From a checkpoint of a small mixture-of-experts model trained on Wikipedia: a variant of Adam for the experts.
Below are experts of layer 5 (counted from 0) of a mixture-of-experts language model. Rows are named router (the router's row for the expert), gate (a neuron's input weights, with its number), up (a neuron's input weights, with its number), down (a neuron's output weights, with its number) and show model dimensions 0-127. Each number is 500 + 25 x the weight over its row's rms, rounded and kept within 0 to 999. Numbers have three digits each.
After each expert's rows: a language model's description of what the expert responds to. This comes from a sample of Wikipedia text that the model never trained on.

# expert 23
router:517488488546508506506493502488491506492486494506507470514501464534464530458529459507542479518495484473474529454522524483547509487479460485505521482472545502516499461538459472502521501528523554528536481473490510524507528502466471533540462524494490486518502496526478538511517478500473475551510454473478538468531513487540486522519497517483502509465519493534516517477478516533516526455475
gate1:505487521526525507538493497501520524516519532474520525466524526487524514496479498444520508518501491478498517429489521484463468508491498507473460492501466462528524484489493512513503476509521508537502489478507484517490494503443489483490469494497473510521509520499500503544504450494497496458524484433441492510518567507543497511473499514544507484516484516473498511507495600511504517515509
up1:518500490481491490480468476462493455520481492465532447481519478487491499524504500514519525532473499532465434533494511513508516455503494492504503501498476534477518459466522480474502475520495495524510532521506450515468549506495526481523459456508501498524510511469503524503511546482535447489524530502526537544514479481491523535525500481491468491474543518495488472455466462525487474466503
down1:491470470484458532517518508495505529510474472490437480515465526526546458511506503513525456489472529483480460486515499522497540510528518490477529510459508529512511527514490495481511526529462486487463495484458526476469497467530499488535532494498529497474533477509551507489512563516509503538449527495493527466490537488496458487476453461477500501514503506492514506517496474512503470487552
gate2:515526465483544497516477500499434466500532500510514486504513483504466506514471489472479457494476468521530516470482507517526508458520511505499572508532505484473503490525516479509531508516548558481515450493489496456500483484515470485515475502455456517495467513537468519506478495508530477499521533488524564511480543443513491534476504512506510505494490496538497497456523509479490489489467
up2:517496524508486494474526489494513537502495488486505484522494507498539435498566474473534514466528496560442510469513482460452462505523481502520455474473441511511506459510545477484527520528504484528498541494526523537510491521497490445496451502477519522491511486471452474496482505528478501509495490511482499493520471515522460493520495499508491481480499538490510505522497536491499527479541
down2:545513470534497507500543526539496472513497462475523485494500512488468520466515528532511517517530486469480493529499468522464478489476503535532497500482513479527543506529500453491484499497449504557502478534484523467523497501434539479496455494494519482501513472518535498523512468528472512524512494515508518466498552492500464495529531520522511504522506489534446486548508528516451474485504
gate3:488487517513504464530466485446523521488487531501496526489470463510472476497466471474492474504534483510500555506544525494486528493539451492547458460492530553504487479570470484502516487490538512493517472472526504470511506489494468502516514501514507536494490516482527542512488514520491495473519519535502534509536489531510509511510475482452477533501546467516464517489479542491491471465511
up3:456509548517489466508503507492515556513516505520493541468491470475482501502492465477481469508492493467508518521518510498488497504548444483499465478473552525494503495531478514486462477495540502514483476537536495483505498446485517470537529514542516512449470537495509511482473500531512514486536526541521531486516482530491543499531509500498456535514494475529464518481492513535475490472545
down3:502527504511519532554500528516495522509496496487491534500529503478474507495503536517509505512522480521469527499515464483491508526516482529511499493479499468492510477470548501493557525479428519475475492462502508523491512510548499465557478496497567488439501503502494508547566524526512475504530485502498522460495467485552533515518461502478508478528509492499488538509468515504530495523473
gate4:526489481491518492484460523559520462509537478492497482524523504477485537483532486505445483496469546509451542498477517498460518502474450447495487473471478480529497498527486499478500542495514454479531454476530508507523492503460478501484508499509504504522474521478482501487443499524475505530507483475486519447517516527524478517513504541518470507529511479507489497471485551519493495466454
up4:501533482527501507498430482514521489468510490498500486511515491483475568515483478513487492547487503468451506454525499512495513481453480544483477510495516501515506492463510513482510452470480506484535444477474521485481464501467461471503490505457479482509512549506475533515508446492536512478465513468502477499521500524545518473498529472524473488441525485510500484469492498481508465477508
down4:497503496508518520472474534470536473531477466495489479470516465503471521464461496500516506528487511476460489488491504489484525506508488455498502515551492464544569543555491482505535530454554519541488512471496511474503524523493494487473545476505539532499528469488483480538486477475473528516487497520543545519492494476523521470479526492486446513482494479489485507505526506493500471492493
It responds to: Whole common nouns such as world, team, song, club, game, final pieces like alth and ine, and paragraph or row breaks.

# expert 22
router:522467467508527478508482479489475511482488527520478464505475479534495513499519491494530473511530462467484529465525474485498503484503476513523524477494510544504522476515468464485524523520523513507568484468466522506506525515487461505531476528472434482550508474514508485504530514485489491551511496482502496489529529479530478526465498512492513493434515539519541513498482521495542564480478
gate1:514477526508533478506499487506471480509512468485534430463511503546497483482505512444525474455516498473509479512502473481501539480509505527495485527478520503470490466513543484502521502492498514504499503518535503471523535489548464530514488499503485514492475471534484472494473569500481534473497534504514471508522501484456544481485509487496547503476500560533529519495546537506465542524505
up1:477521515466483507525502499518537490515498528504491557532452480454499507501470513521482495512492467509483492530517488508507493524490528496493503465508506518539501510486476532476486512488560508532528496462524490512502529521515507450461482500486469520485512504474552533466524430474507495508504488462491511491497507572511466517489514505489448509510500435504441476516508482486499477472458
down1:515496486499493504485551507485545551511486531498496499513503514492505507527468489496491457492515509492489498496492491565468544514508438467502511516476474486502484509564504480508497511471520500490482529461474482533504512594511488523500525486508549461492488484490489447516505469469513496485488516539526514479502505481502530493497511509491468528523519523529532574510507525471481528463511
gate2:489519505486514505486482495498499543529494544503463510518532469514475530488503470512495485527527488512520501526514511478519494499490535507473549464483529477444488517505489486538475488522481487504540517495528487547499506521508492434436512494480493497512489533499513492519516510461498491510539524478500531508484544491526500525478474563473481562508549511463520489491425524488509505484528
up2:498475522479480468486511519461469521532539502488433503447496472484493546510500522534464481471495519529502472477508525528487524514503523531481526492491503490508548501508487493503498497463496512513511538490478513465490501497527499444453509484511479552534502484550520504501499478527509492542524481458491501501528517558533494488509496524488510509445554487479499469486456510473549509519482
down2:480523515472524491509507479494525437476511477468464454456491499492451495549505448527456506495518473503515519521507478462524502520506438531483527526486435492515501481490504469506517504471526518556523554521483480499441484488476474498491476454477469516504499509502525486506473506507519471506492470510525518507479498524509515514510486496446497474482474483492490481545486509513486513537480
gate3:498512530517496517516492469502483476480495466484435516498455505527461505509459478492523479490474492510510488509504501495513536487487486470482560518495456572477508477550508493503510515465537546490489488476546495477521521546525448486485489496535471527472491502528506515514468483521465477505562506468489473482507489484518509518535507543503505465513480506518504524483556504466474481513491
up3:524495517529538480496472507521498521516532472487476507502485507468469512503510472550492492510537519537502463486522470508480484506490492455492530535521476560498526489534524492475506502439513532478483541532524496481464511541533503459497507502517459530457478525466498509514491545495538472472481530503504455477473519485513535466501510511538512491514493470469496494512539469456496545519525
down3:476472476515497531465509529496513514505536516513489464494508504475526531489463526499511475486509534468500519447518530528515502441511483520489517495522532494466529489516522525532494504466513440469514513497498486496509534516528497484497508455475481497510515483471484530484450491489522547493513542475453512501507497496511484463528473481530533537519447484522541550495507485427521497525503
gate4:520476483492490462500528441486506476500482456502525464513500460516502545510532520526494497502514507493545501483490465513499466517527503483524526514498514526500513487481475515494488517503545422520515531436440522505505508524496503531515486477497457478568483508462476507504517473550496507534507461500492502477501524515513509475474486509555461496442534526504490496508499489473496498509486
up4:448501525472501491481507524470493508487532517518507548514482502508500498517524467471466485441494487451482498495528485495486491525484525513513514512505481488504532560530515515538502486540473530505482489503480483466525502473512547485524428505473525535503494499510474493551506511490522537507496481475503537478495453543524479516551511511510529525546461494508500504534547488478472536466505
down4:495544500493517463451479496548508501519496556490492463443481509501529482508482539511547495479495510444480524531470502542521490479525489478481508539485505528490482474527506516479509456511498501461527556485554464480491486508509499475513526512481496475496449479491495493511478502502498482541473485541531494474522484539452525486486496490502494514481474465541533470525510490478464495529503
It responds to: Plural suffixes and word ends after a stem, especially team names (White S-ox, Wol-ves), plus people, men, women, children, England, France.

# expert 61
router:521459481514526502505475462485495511480468522488492444514502476521498531495523493503531482514493496484467501464538503482518528468483451500508519479481511517505502469528475475507510521546545517495532502488501508531481524538478443527533477527449479468524536478499485517497546491474486478509499500517452510503540517469516468508476516498482525490446513538544540536460468506519532533487485
gate2:470524525549486486513540486492500463502514511483474507514514497486458496506460465504533478490519485544478468460533501489475517489481454527515500519498508514556489492526428462502517550522457537526553496500510500531533493470497483483533502496498517477523489477487455505489489477473474482508473482493565537492462523470513481473480537472503469452511486485485504530506511511478520492501509
up2:555477493476535495502515512510472547528548495516485537501467519470500516464475508515477491494507486477510560537507539456530491494486478476541504461496497505492518509493560521539494477465511455501437514492495486453518547502497527513487537475499513518508488513520507522530482537531517469507522496499455478478542460512504496524494510501493477506487553478506493499500506494537477450476515
down2:504467501521525477525481561535466517499503446493479494477492476495524488527489509480533526502500503500548507445502484533496518504519470527447540509480495522511478446547528510517515517512505495513532534518483529493514516424508473505471489521536471486492502505523499464476506508496498485542440483494483477543537496490481494510515479500530511461515491481485537470500504516476520555501471
gate3:495534546457559497512507493474526502481477479487528473527504503496501493484536532534536533524489490497468479478536504456502553512519497501503478505502476510515489456540518495455528499538497500517516506515565524503501498515527500512467515495486494450537460529527475491483498459492503481474483499478512548520551508460518517484459493532505490502501514571475481492490505453503502533509480
up3:500474510509491591507486470495505526467456495495474500453506538512502519479534512459508514555506572469539497449535483528531534511495496485463489487526510507447522480520501491468505490526503457508479441491518506511513492492477527521525511474493504482466465504491518524516536480485493538517546517492510501496465513516489485480456496502485522495486507516495498541527492496468502477479518
down3:436475502504552492500451491482491475480484510530484516512518489573519527523495489507513484488507447507473523499511495495539546531532529492518515485522466497504495550503511505509555529473507497529483515505475510496512518483511451507516518458498520488547514545499507466504478465524462505513447487453509526556483496525464496494453524500500520496500480501487483493545523510479527510509477
gate4:563521473494486482494514510475512533534489500502499526449515527457516515511482487439539459525489523521470512504459510499505524509479495519532505494515472459483516512517481519512494542525536501518501464490441495494480481475483483534485507522490499497558487484473526488509498509501515525468494529483455539483519457477489506496469460510515517485523524497472470513476458533550551461512476
up4:456504493504454533477512518492526501552490512504466513492521535520482512496541467479526466517494519496490490522472574560485481495527433463498526489508516476511469523515456506508475493477536489495535472531527505516514491528535527457498462495497507498477528481471469517528523505452508508500499524525525484471513491506523468543499525502493512465451489501499541495521468518494502503522462
down4:516526505511474485457483526518493461480512519472510509470581513479491509517538486472481470557485523481465500500511497471510484553512476504477512492509495514468475502516486483500459514506510511502509493503492501492461452483500495504547523526487503540516501507466526494536554497466562523466490551517473500482517469503535481523521523489524499481480485456456493501482435498535503512525507
gate5:499539485513487509508496498502495479489496553497465449525487484542502527486446510434519496509512497500469504503497509483521483478486491490512491496504478517458502435529526484555501493478511500512534465478467478494484503516506508517549479479513453502536479524544498509535527535520479463529510490525511491474539516475485503504517502503436508494494520466501501505489426497478510500435526
up5:520488497522510520513461528459485503462502482549522546515498471503469468468509469512464494473500469487512512538499508455514532489488515480523534478495550512522523516509459482489526541494478546517489498491509491534536524496468500521490488505516544514481522454490501540498495476508464490514511444466468527482522506448522489521500528518484496503522517487475515523487577526500535540508476
down5:521505527519537492529495488528492450490515452494456469531495467528475479522506508471503483491470478539480493504509525463500494526526519535502511516544496488471524511490515489490506474494487528493516479483510499480511424489502463476463522472495514499481509506499535476573500510548533531496530459506488501506499483484515468507531507540429505454498496444502491463537478494503486497472500
It responds to: Country, city and nationality names or their endings, like London, Germany, York, Swed(ish), Barcelon(a), Chines(e), often in institution names.

# expert 33
router:522481489530519518556491489502466514481508507504497493515488472513505505434504469509476468508548469511478550512526493481512512460471488496512497477480518511525526476574478480500534489484524512514503465457472510533537521530486477513489486541485466501542538462526457511497520503495488484519519474462465536458534523477541480513493510529483500479489489509531525537472487511536533528511491
gate1:483451526453493497528471503444509502512527496508497489532484478528513480451500498454500506448499474530479527487527510505487482504480493490539474532505471506528464484530485439494496473467493535492510511517498484498468517541457505532476513448527493510548490485537510479478537522472536474490494496447485548507476524483500479494513486502449485493517502496518528501469462531522470492507536
up1:493482473506453489516521465476481472486506495492506510493472527512518482548527495503542459512525512484517529495486443484471507459572518496506493518484489520491505447570516486516491478528531469546509523525459484452525488529490497517488514467572508493494519529494496456527464535476514509505492535479512496476497460508474532541495488505533499478501484511502512484500494494460481486478498
down1:518443519490500524474476457478478488438459538491517486484478493515495486481498505542554495496487501517495501465505527501512492507546511482499544505470545460530495530515531478467456513517492513486455482503488541511493513479527557483516472475498496524486497519484531481511471489495534474528468484531462522490488513530457489495512522487438486454506474543495526521498512486526533478505508
gate2:516492487489539540527459474505478551495513511435524495528487524519459537505490484504472532493494465506478509479502482499529463459492525456540538494523478482494538492499546510496505499509496499467478452507477497562503474522484472510509488523506488513534563523501467520504540501503494514491501413500508473512499541488487505481468479518506483476533485486482499494471492531489527535501492
up2:492502522458533519543499498510498506521461500476464498425518511457476496491511489506506516476465468473505592501499516504502512486516466501534525482557508491494529489499489489475535465512491455508509490489508491531473505532505488510514482493506499524529452487521552519496457400520515486474527487495473525511494489510533493506504512496461483503505489475519523493484496502531522470490497
down2:466507472528522522499515478515523527516517527481475512518514499447485493512447535513486519522465479534510511492493531452467485522483512473524488510482473441521485489502495545508476482496531476491498516475502481502509515478526480479486533453503536492537469487478477525484459515524499482543489456493477459496471519490484535500495504531514513521553467466521491488524570500503500431493502
gate3:509496467499488513520490476505489439475527496557523520519491498492479482474480493493481446506504476490529507517525473515500507469434504485448487521520491500493507484449483524501506515507561503511506457479476468516510502501519501519483500528469490541513499498533524477507482495555482547480476466475451521505499499463521475561510505532480491506509506465501465502536477502475456484515557
up3:504515504527498539493479459531499521512491490509512503539519517499472495454440515430482481513531464515501486482553489497525491502452487486460493435487473521537492518497506473505487566484504528504486473471523462519508505470532507500483473500478472515491470477538461472533488453516455500494509473483535492494472521467515458506515502505541515512518462519506508522501504498497536506534491
down3:486508506521518493506472496491502538529465440497496514480478456506504506548475543521498512477513521486483505532509538525496488503527478550507501497456513504511530521468521510499521519492469506480516509435482495494559522525468493508476509506473520465488438480498454499501478495526512505450501513501515439521532517502569521493510521517466532526506490479474441483516513515512521492529508
gate4:460504519476482491460439520498462457477503482527531484524521502523507485473498430500492526486459467509462527481540508480499501500459503493548499500471501501492496457552512515555518509505512559500521493528534474497458515507479511520485478524505459520506511505471483478517482511449533507504496486539496484473525493508499444478507512528466466461502496504509529488487540514527518490513492
up4:534505538469462509502568499530468523467504552465481511591500503530515524481495466499491534544468506499489467523483537501483484492517494457454518515528459486491501494481514523473489508524522474502491507508498529515457513496530515461482512508475498488465502516505531546491494508517496485481486513500540488467464520482473517524495456512488529510474497461550482495472501496463491527514497
down4:543517494528479480519494478512450471520486517463522468504500547478495499506509549476490539507527494506530496553444468549530485536492555501496493507475513545536491476513522494485481460489515511483541472524514493448507475531506518494465483502506491509479502500505550533497489505465472478499529480516493482516521463495475467457497473462476471493517539511462537475477499521501483505532519
It responds to: First pieces of words after hyphens, pipes, brackets or list dashes in tables and infoboxes, e.g. Album det-ails, Gen-re, S-kip, j-ournalist.

# expert 19
router:509485471535515502538490476503477546536498522513457469510489471518493533449531492493505489516528464484503542473564506473525476512499477467509542501462502510534539485528480475514515522525515499526552494481497511537493521501501436486542481514489476482517511490510474539521514522493488469530510489480470508494539530501524475503498514497491526487459530518524525525472469537495559535486492
gate1:505519470505495490485507489455475487507527525511489451540496483472530513486515475494533469525539474505513564478488449492539564480503495526538493499441463505481515473506463477482531509479514503549541514527456526480514484504517471538473511528495486526499473445502492532521484542478471490537484535491479499529513486487495493488533498464461484518489522475507486516490472510511506516492529
up1:484523514516493502481525506490497542524553543464502483533520526466510506515523474518507495516498500537520542521483448510474491491506540513476490512491417457470533480490492513468506500484502465491521504513514519501468461471526469530466512501489512544498487476454483500470470525487488527500500531542506477561478478521473514455560509458489480490519494479475480487486476505511493503516530
down1:529533533514517462489516486547511485516492521495447503510477481567548499517500508504537494526508508514507505482501468524465508472501520473504477529514481490537517493470485526460515464494537503454569505505487467500462474525479460505526489491462499475483495491503553490538482525514488512511460505513499447504468496515509537470481505508515520482453496460529461480501505508542517537489522
gate2:508474536474474521470521509505516510508463492460471482504476471451456524496506522511499464469497490450517500509518513487476495517505445505517502506509458474481514478466465459477525559543505502498512475507513511462515499540540485490486485477483485527547528468486485546535495539474479463498532491493478494454533513527529466509493492500508499519476536434477512499518523539487496517514487
up2:507540473480501473453458513469468489506495497482459457485511485510498477473482483507498553506538571505477480510542472506497533465473473494492509515460539493570504499507538480505498544514451502499496485499503504499535473525508485523499482541522493528526467488519480504511498503458462513520557512475513498505513498489501533509554519495484504533506460505503457531485488507503463477472526
down2:518561500501489512520505507526496484522492497568475512516496482420515474473484478514500497507478512521509497467505508486501497520451504505521452496497483508482469475508451557519480519526494509521502512533555492524505459514467500516462535530467497490510473529512520514460504513500473490479501501477459476492507446468461513535522458536456518524486502500494494452482489474518503531527515
gate3:524489506556534482486480466516467523527511529549518529524481479524524497472501477484533510495543507463499489438485468526480494473492440459534513432525477482511534499496499491529512505510531491489517509490467526473492521552521510500526457504498523506574499497490516507519490553489517481508524490469489508517511487510524488499481482493504548507482513468478525525482473497517457482481483
up3:488509502519467496471467471536503526496516558555486499538507477474498491481479496482523552490515525480508469497533443547498487477492436494514514448526488504512527516514507459534538528491508491509504519516493497460497495532530510496501449493481501518489461466487487514482471535450531498518484511515479480486510531510560514492524488484505461507490518470513476516449504509514459475529510
down3:464521503505463469517449477482539498499473481496522532513541478487503496487475494495535519471515492520524454529527493532508493501488539470472469519487567469509526526550488486503526531493523518503465482514515468514474528482505515483492490491501547519463528536526514471482495518521514508469508493476534542542525552520521494455525508510510489527492484533526490494472467509510482472437483
gate4:503534463541479521530506490514533539532530530515504533568498491501516495474531478506533510563512459475502508504509519504454442517505538487522498490494481509514471498441535533511478505479517491493520514527492505517505514452501448506532477496515509498534519533490514495500532494538466464530478542504536500504520492502504512486473465520498466495511498514540528467460462517482536499485518
up4:498452556507455490499552500493457468495492499536542463515508503521515461488512530415510493470548529491497478487495448549479514465510493485500507472517517492515482482518518498481491483529503539489527496516516505505485511503529478511480502518474438544512517459518485485511502485517495508490506513522471512534492536495490503534547504517478496536473488517482427479510513487499506516473501
down4:475476486489498486570514522583514514536477503523494533485505501468521452497487508500512501504509501515498480516523497477502477476488458527507479541529544493492544529455547523500498503464515498473515467521500480518554507527491507511522491500481503487481455513549498484517557475519517520548473498486496480463542496494527473503510523478466479476517510482496511492467458510456524504519503
It responds to: Single digits and numbers in lists, tables and article references, such as Tracks 1, Disc 1; also line breaks after list items.

# expert 53
router:524479449525531491541491472453473527472479498500471467528505472517505494496521475519521472538527493498511528474531499470513499476476477506542522485504494507514501492547497450532542518517517543492502495493485526530553523508485490517532499536490478508505502474540474501510530506456490482537520487497454527479532507451532475525484479494474497481481509526538537529466485507539501524463452
gate0:533500475482501536489492507465485488491478498532486510534512510481473506480492396504523509524458509484466486493506529470539540508486538524479541514483512495517469501523468481528481496509507517502505502518522543493530502454525491486491523524475507461518503518505469543498515513460506470480484557472503508475535557505555500550485473521466497516481515543480524496479498504498512480486499
up0:471497509499506519509524467556479502465504507505534505462457455513508514492494517504475485468537454528528543487459521541515526455488475476535519490496450512473520481489525523489510486492504516500518501462469521538481538528462483525508488489509493519460492472529525511548520477536513491531528437456497510472515523474461527491481511480484525474511493531539473514509482514499496530513522
down0:476515535477501515540522433500514495477516478514485508488479519474486538521526544513523529488501527519551492506506470506531481497480478505508473507469474526454525512485486519535510491509490517489487494436507470484504554508544486515492454503540518481493484510555462559448508482485492513496498472502546501526481508487497487498555549510518506521507516552515511476520482531493486482481479
gate1:517426535509502539487496480446503483484474467475504488526551456530491501478469485516517469511537528517522526503515476482534503524471507463491543519500498498521510498527512468507504494534510480496519513445489522512512472536541507481487468477496548517513527517498498521554540492461494488482525531500493504504460494518531491524486534473449491497534499530472490523508517487507510459483549
up1:515470550564522487481501512496488501473500499524549501526540492516488495527519494459483489516533466528517483498511459511528511540460517445477544516514520492509474543552513545526551481497496478453513485504516498523467479475510509519488469488511519508478530487528484490538504478483444488485512456545509552520489513520479502527493511477492476488512515540502512501486491502510479481472544
down1:510517440519543483480487521475494472510486489507509538507526499509521501515504517521513501474517476523478513471536519508475429487498544473528524516492517454522544530516525495483493459503497512476504476508499486483501507553472511479460487522530482534522490500490456528492541531521543510516531478511509525459465498551484512479472458473529530467548486486460497508493496504509491524517554
gate2:491519517491511453506496484453476442494481492479472464449483527476491516507521507491498555530497541526504439487509511477475523532477483555509522483475526485537501494514519494511463478540520477543520498470509560491485560512504525506509473514510509470487464472499476473484482470453511473489482499503457458501497497526458517502527559467522501515494494492516496518500518495520496500509481
up2:488512495498457466511496489500496542473524468496482546520477496544470513499456457490493461459483523517501496502488500559513489485497488466564503530526493558508517491543521482477498463469503525498495482504472533495483455555498479500497534510518468502508488476499496515498447523557519509509500483514544516521516531471491493489513455504509509537473545511516474481522514493457477481501530
down2:476503489534510476493490487498494490496480470508477484483509504532486499491490510504521480497512507543501510479516509476455495515537489465508477453507512508490492492487469515507513523518519518521462518504495438487483506511503498479468562541484509509466483554496481528500502459490442472527501494518522514496470530468469430460488502573516481503441504524514443468466514493487529508544521
gate3:464478480509550507461499477470495495541505511461504468442510508467494514484519471524455532577494473465543552478530535479522505505531478461483488474505501494508501490497504525505551472497459521514512475488507519504500473486505544539499471506509496502497523469560493510475501453466468471490523473517456491496497509527476527502528484507520502468518520479469504506508493478474499467512514
up3:498485480515482478543506477504511534504538509494499505503488512472510504502496534492470505535507529477514473508535536477503511509525525518495503483494515475503556503493461548454481510477460468510517493523520538513521488483455531512470543515529506512497554535558509520529508462467501526477534470474502515528497495495522507458529507513472486525484525548546561520486511521498511518443524
down3:498467485523486464485459529542508539511516492477493504490487539452524480464479527522516522478508495501478498515510487513464492454492518487513501514530496504460497480479511465439492543492468471484532520525489511488528515472472554522483553525530516543499502507477530468533516478476498500475505524509512491548501502502463471463497478473514488490486461451506561491496524475498488539455500
It responds to: Word pieces starting with m, M or p, as in males, martial, possession, Pol, Phil, and pieces inside foreign names.

# expert 27
router:535466504513507526532514461506474529461461552521506487538472460510489516482519481487497468519510490466497507466521505483521500479499480463511519481482512513538507479527487486519521512529514516492566495495504537501506525524454463526525457514472470482521528464526499524516539497459489485538525479511492519469522510466524503540482498505459544509434525510509535516483482516522537508463498
gate1:468485523508511505531536556488491463548488546541479507512510506484499519456504524533517453531476498510490510472498470506509527497472508467506490484487466530517515523522520505523579501546471501480496495525469513541512517482525501471499549544520452525493535468481487466514492526512505496516509470520480540486525506533498502498450509529464516484494515553511490533500504524512495515489538
up1:524453524518519508487510483515529527472510512478567493472484476508506503519496507484509453501499498533489523498490474529533513511496501437548479500500462490513470515553522497538519500481460531467497504500453458514460523487526513465514507461545488551538538519489513470486505509436512522503512486509521502488481475473492517496476479470482534508484471494500495465504480436514488492495469
down1:526505478501472525465511470508533511477507449522506451486445505534496519491497512476559542465497508464489483541486527491481521486520514517519483471515484509477521503501501496521492531517482515493469456538480553520492507497504441499495471504499522504546462521536525509551518509485501490524549531497463463448451510487536480491508496498484493459538486477488484535475494523514480506488509
gate2:512443490540501489486468554518493440486489507486468482528525525485480534511556487469501487498527497488536506493490483453491465455504519486515535482498555450466550515548520491477514520505529532503479490540462475483545469476520509497535515522518486515513517505493477518495544495495508478528495502476468493501461498492461514473493507496495519515489504444490486492463515497477499491482452
up2:449573497485524493548526497538489485509506463544512494485499487471527495513518502494483483472459519490497527516529496495522483522488504517465506508485446507443470537504504544537528495529517494526529463483485497504497518487491502474502519539539433529534482514475504503465477532524491492463499534521469471474510515526529511478505508468490498497471451516479500493548484489497550495489499
down2:531468529543517536485540515535515506510501454492468480490517487490508459499486489541496460480521483527554528463506484480556531570518521520526498541542463536507513452496526496503486532526524465490478530445521507517485504473493490495495498502497508498496500539492495481482472462489521528476466473509517506488526470507510534509513513462507512464487499555503489501476515467486501534500529
gate3:553496468460529503517476497488482508466473526515471516538541494495497514497533502521484471489519522560489529512513509510531476520480477525523508504482562499514477511508504507489491489433452485501498483485487530549535499497453481465499449505489532497477466523525514510544496479502481515533458469506520494436521536540524491515470508475518509473481501502489536504469531510529494494490524
up3:473496502515515484489497473503522470512522506487489451514481497458507478511454534529482562525520517482531531484505509478485494485465535503516494472482515495512515531522538502469547509466509487510500524496454473500480462512489480535496554525469482460515515494535457491528493572483486455448501523472469507505439529469474495502512515511466488502520493480517516539490487527487489508532477
down3:465547511512497522515562474469528498505510498512520510518538480485496489516536488496480481518496494513506478476501495510501523529488506477491501518489471495520496508451530520540489521467458508483489488493473492449482503494510452481528480468478442488468510470490529519504512527517462499511495533559550488490493453456511463501497482514502453510462529489544515446523449473518519466492526
gate4:472487479505500518490503528489492480459487464457492498500508530502483543520501462505483508515485494542500512543481511499511486494514513518493527513469519498462481479507434498528515517489465509515526452442487550500541514505445446446432465494468478463511501454506484511466519503491463502530463509474523503470520506452485493491496505527475529508494510484485511491505463500476535492497525
up4:523510510496463464491510491442493472557521527545457490494531491480460488459535521464497481518507472491514497472506487475509491505461539506510551474495506492508510496547524487424467498478507517475541509475517461521492523497503508504551530503477483503495510516517464500503550529529499478487502485471492480494516504506537494481521486493451453484487500519535505501463514521522447511469515
down4:528525470526493526470521483504511458506539487494522558503527497527529500479478493521537460515483467478491528472510499486516534535458531501454496486521506543535516481533540485541478501494495524522488506533521528488489520482526533481498499495473480475461567504546498527531510461504471445522524473511498514480510484513512500475509522497532514509482505554558506492471542492494504502509486
It responds to: Final pieces of place names, team names and foreign personal names, e.g. Hou-ston, New Orle-ans, Veol-ia, Murr-ay.

# expert 0
router:533447486527523476554496478501484516487487540524477482518466494505496514463524509513535498527506479500496523493509488486519489479454495495515512449473512508537523501519493467508524535515521499520522474469483512538537527494498460505542493497484450507524534453522474534527537504488474449511528497512488491477510513453500481531490510504482511459489519525532532511482470513533545569471479
gate2:470494489513510448519550474483454522513478505481491526504504499503494525480490519510459486454494478538494544513513534508497487517465482530527506483482517501495480482514495459496494537549507513483478501447526534507511471480446535506484521486494503491479513464525472523448483471516477514497553442531542530509514502467500452538479464519474496495520463500526545501487525518500528480507501
up2:495488442507572516456542485490447486473529505498498489503536527543493511501507461484451504488541505517482512514534462483488497492512502530540525443496456488465508491509516447508525508522554487489507482499466529514500508513497544466462508484491521494529543503516424496489479500476497507456531512516514518489500527494512502494478507473534496526488488488533495468517513528489498484510499
down2:477439510507448475524524459471487525524469501510528502536542506521515485534476521493484503501487521548488515494482511500516501520552485476486532485461519513520512437479469505523518506524497503478507461500516489487513462469485464516479484543522504528456508519563510478480504496473524500497480503469476536457528489483521521483526509526509502550489514541509470470513489457512512478455491
gate3:520544458476525565515503514460525548495516504517463467517455530470501505501482505465519489511497475492499507512513536522490528496491489507554526466492521483474484490503510465527492510480546487495469474507484504531509517503504498473473470547488502503492501478488513509479482487492505485505489462530490542481535531525532498597476531530462491524494486512531500541499456502520545505517489
up3:518491501486495500488487450487451467502494520474487523481532446515478516478488443484496502504529519488477551461509515487544519504489482507475506544501492519514527497492484469495494475513416556521558457460522537500535480473489499494502473482467492494517544504526483493545523457488476492514545487507496519493565492468517496505482502535500496502492503500506492516514484501506507447507500
down3:470519489487467549456501495473458439495521527532502496488508501499509453466480473474468462509514512456510498469464512502541489464485518518487505514523483497494519495500489480532504500506504537495483498487514530473479531528481505495461529489493524488499527533548457491545496485512453519505479476490521509475510492522532490576519519487531512504483451482490508558469499532461505490471466
gate4:563508502540503465476477489499483471519459499494466494554498493508482478486530485475519490534474457505487456531497547497490514495532518520502512521475490487515523496516495450540501454519508537489506512502517494525500541447539461438532493523505443494521480512480501488516496517520519511510480505496521456484490467485507464506514509489510477512485533501461524498489480532460486466504436
up4:510519507471506539534497501521517520513486519496456505479493492517490490495499526529479512447484459535490561513494492515508522459478498495492502538509502479503487505500516511455519573489553501527504452493474531480473469537449511499497505467475559473526505512484512483512552505479465476521467497515490511500503508473486523520477552514499536509507496513506454516486524449532505516444507
down4:466475534504488461480492471514526525476479476488473481539531519451557459514515504513464502513523484479528493502526504510501497566494530486525529508533463519508492500471476509486473525481480472525540454506504494521492499491477509505501500491518506490504489510559525500506497455467497416461537495553523474531531481499489521509487478530523483463494489530487517543512520489519532514505488
gate5:494466438513489518505545492466481489468519546483481528520503456491531506473493485510518484492557510521485497492471501459509535482498502542526509544513489497506490501485464475528545509479495524494475532521489502504511491504489514556485523519500544500476484534531512527526525448485502481505498476501491467499514530460536493488438510507491488484499560550507476478476528500559473488494479
up5:482485463485505514517488496467495503534507454503492493489511508472476529507488492483512483492472502463484526458536513469525475497500504440462543451518510520455530485479492520507465521490501533512538491474534536491514551503502513458512483480498494481587496453469487519500486471462483509500511523440514511505529473538521458482509508485461534526501480483488502505517517528501532519475483
down5:503521455461478475518511481461492499503480501490504498474499494526507545514488513490462528466490502508496533522506540507534530482480492504478489512481490469513507497498486461508483539496492520504478487499506471504476564546492463523445516522506476502524511496526412500541469514548500508457470513461515496482537533529473524501459542467477491457497484467504536537491469500516500487519489
It responds to: Single capital letters starting a proper name or sentence-initial word, after dashes, list markers or pipes, e.g. H in Henry, F in Fumaroli.